From a checkpoint of a small mixture-of-experts model trained on Wikipedia.
Experts: 96 squared ReLU neurons an expert, 4 picks a token, a sigmoid router, a shared expert of 128 neurons.
Below are experts of layer 13 (counted from 0) of a mixture-of-experts language model. Rows are named router (the router's row for the expert) and show model dimensions 80-119. Each number is 128 + 32 x the weight over its row's rms, rounded and kept within 0 to 255. Numbers have three digits each.
After each expert's rows: a language model's description of what the expert responds to. This comes from a sample of Wikipedia text that the model never trained on.

# expert 56
router:098121078118179125138185153104178106125103158083096129116091118071182111081151133099188140162184138124124099119166163171
It responds to: Model numbers and quantifiers

# expert 3
router:100112116089129133080153107134171110113116105140110137149124191121088098116143142222147110134162085083121123162189096155
It responds to: Infobox punctuation delimiters

# expert 15
router:093094126128138119136168151145158189129100106105108145150128142108198059138150128105168146084132102108115106120164177130
It responds to: Descriptive physical nouns

# expert 24
router:082109154136145152160176183108175140132094184099045144157123092119112128098151165148138109100150167096139126137181150159
It responds to: East Asian name syllables

# expert 35
router:112113134086164127077105158103150154132081128104111218114141131054123108084088153162141101128149071076117157134152112118
It responds to: Clause punctuation

# expert 6
router:072120122164166194139177130104173118131102204096069174116129193111165147110132156164164125059125123082141135130220160140
It responds to: Film and music vocabulary

# expert 32
router:077139149100080106092161107149151137155163173103157154172119134100105121100129163101159096167139091146091128134183148133
It responds to: Single-letter word starts

# expert 61
router:095146070104104181127157130120188182123130122113083132182114156081084104116115141174129072181129108078159119143164144161
It responds to: Structural punctuation

# expert 18
router:064070114115181122125129194158139118123132132108086144155108131127173079146142113136149109111114095122134102106142107103
It responds to: Surname pieces in credits

# expert 29
router:084181176096184106150173160126173153094110168149125160108135211125134102089152184163175161141144101092182118117188133135
It responds to: Name links, list dashes

# expert 14
router:128111160125108091117130138089119120152084129093081158119150170090181119156107137132180067173096149099117116076166134125
It responds to: Infinitive and modal verbs

# expert 0
router:090084116102202178151152121113118132107109174103064162157139170129147120091143186145127113184129095096112079116109112176
It responds to: Auxiliary and copular verbs

# expert 36
router:095094180140157107096128141098130177159116167072101173121113120070178098135104148148148084147101092131132124103148150093
It responds to: Quotes and verb-initial letters

# expert 62
router:127127115115137096110061222137166123132132149094071187159133146041150076114119143152197069162129150123156145129130153138
It responds to: Match report details

# expert 46
router:084088102157141162178151145144128167176104177155093219115089203110157137104152130133158137172166084070117143122150098127
It responds to: Articles and conjunctions

# expert 1
router:098142163114126139132162098117159171132099161101088113195179159120148117073158115118132133158152116118135092117144174125
It responds to: Foreign name word-pieces

# expert 48
router:083100092157135157132199147096155080159148120064130187159145197105093131118119139124139089180161045107112164125140155177
It responds to: Lowercase noun-initial pieces

# expert 37
router:033109123130123085107142139127168119183137201109135115109113170031156077063168142135132130116198124107135092127127124135
It responds to: Acronyms and openers

# expert 11
router:095093117172181153101136187126145120149122143117050168135135184099171139108112131135178127144116108103110129158158109128
It responds to: Media work nouns

# expert 51
router:129105152080122102151125136173150156128084190097111121171111137134170157105137155165150099163201113109073161094155176144
It responds to: Foreign name endings

# expert 41
router:099098160124145145099150138112132126111159128161118115133100147157150112056136142120163077115161158104102109161170094104
It responds to: Prepositions and time

# expert 28
router:080150107100126134107111166110159131130136139110089116158104120117181131110138221190160072093140065025164125106179167108
It responds to: Sports competition terms

# expert 16
router:109089107095122082087199142101155160145109162101140146147104137143130066106134208096124103164174104141103127146207101092
It responds to: Capitalized word starts

# expert 44
router:112091140129114133149157173134152138159056170107125185194102162141151087067167139098133155157150133093105087114121183075
It responds to: People and object nouns

# expert 60
router:136087121134114132133118139164143159184101109126132131070149148126142128132150142186150113160157124119116084185132118183
It responds to: Infobox and section breaks

# expert 17
router:074088148140115145166158108095175144163118116100101184142095127112121120084163151146146127112193082073132171128153148114
It responds to: Roles and institutions

# expert 8
router:059128086143127125108126113088151114141134166106117125135124104170146116124150124210175098109152096091124115135179127124
It responds to: Sports table structure

# expert 2
router:095127097178140078106137131087140157189110163080127137173148157143187048128102157127120119129142148156095092145116127131
It responds to: Quotes, brackets, word-starts

# expert 30
router:101082126152142187112126151073117154127142105102112129125145166100103138119175145198153099111163094093158168104196114148
It responds to: Award and honor word-starts

# expert 22
router:105145155124082132134201123049146130115147158116135129105167131143164143115155184144143086170134090137107109117135130165
It responds to: Mid-word e-syllables

# expert 34
router:113135119084154135111133123126141143077125168143078177189133128064115132129134190181137133129142016026108166099137184106
It responds to: Biography predicates

# expert 45
router:106130093157157149141140112146177116139101115110083177114183119123122075095123158121167090167181127123095121132166138141
It responds to: Digits within numbers

# expert 49
router:108156096137115128102095124162177152179126130100105172116128148061104127074215134141167123111118093109117111159108151173
It responds to: Letter r and digits

# expert 43
router:142134123150150086089129126059178200126105119123117181148060120120202128099166140103142130142155112099122106156155170124
It responds to: Common abstract nouns

# expert 20
router:115115151090138147101120152126140176123079161099108146125102164084149122147132157158151099148124082088098120131158097079
It responds to: Commas and clause links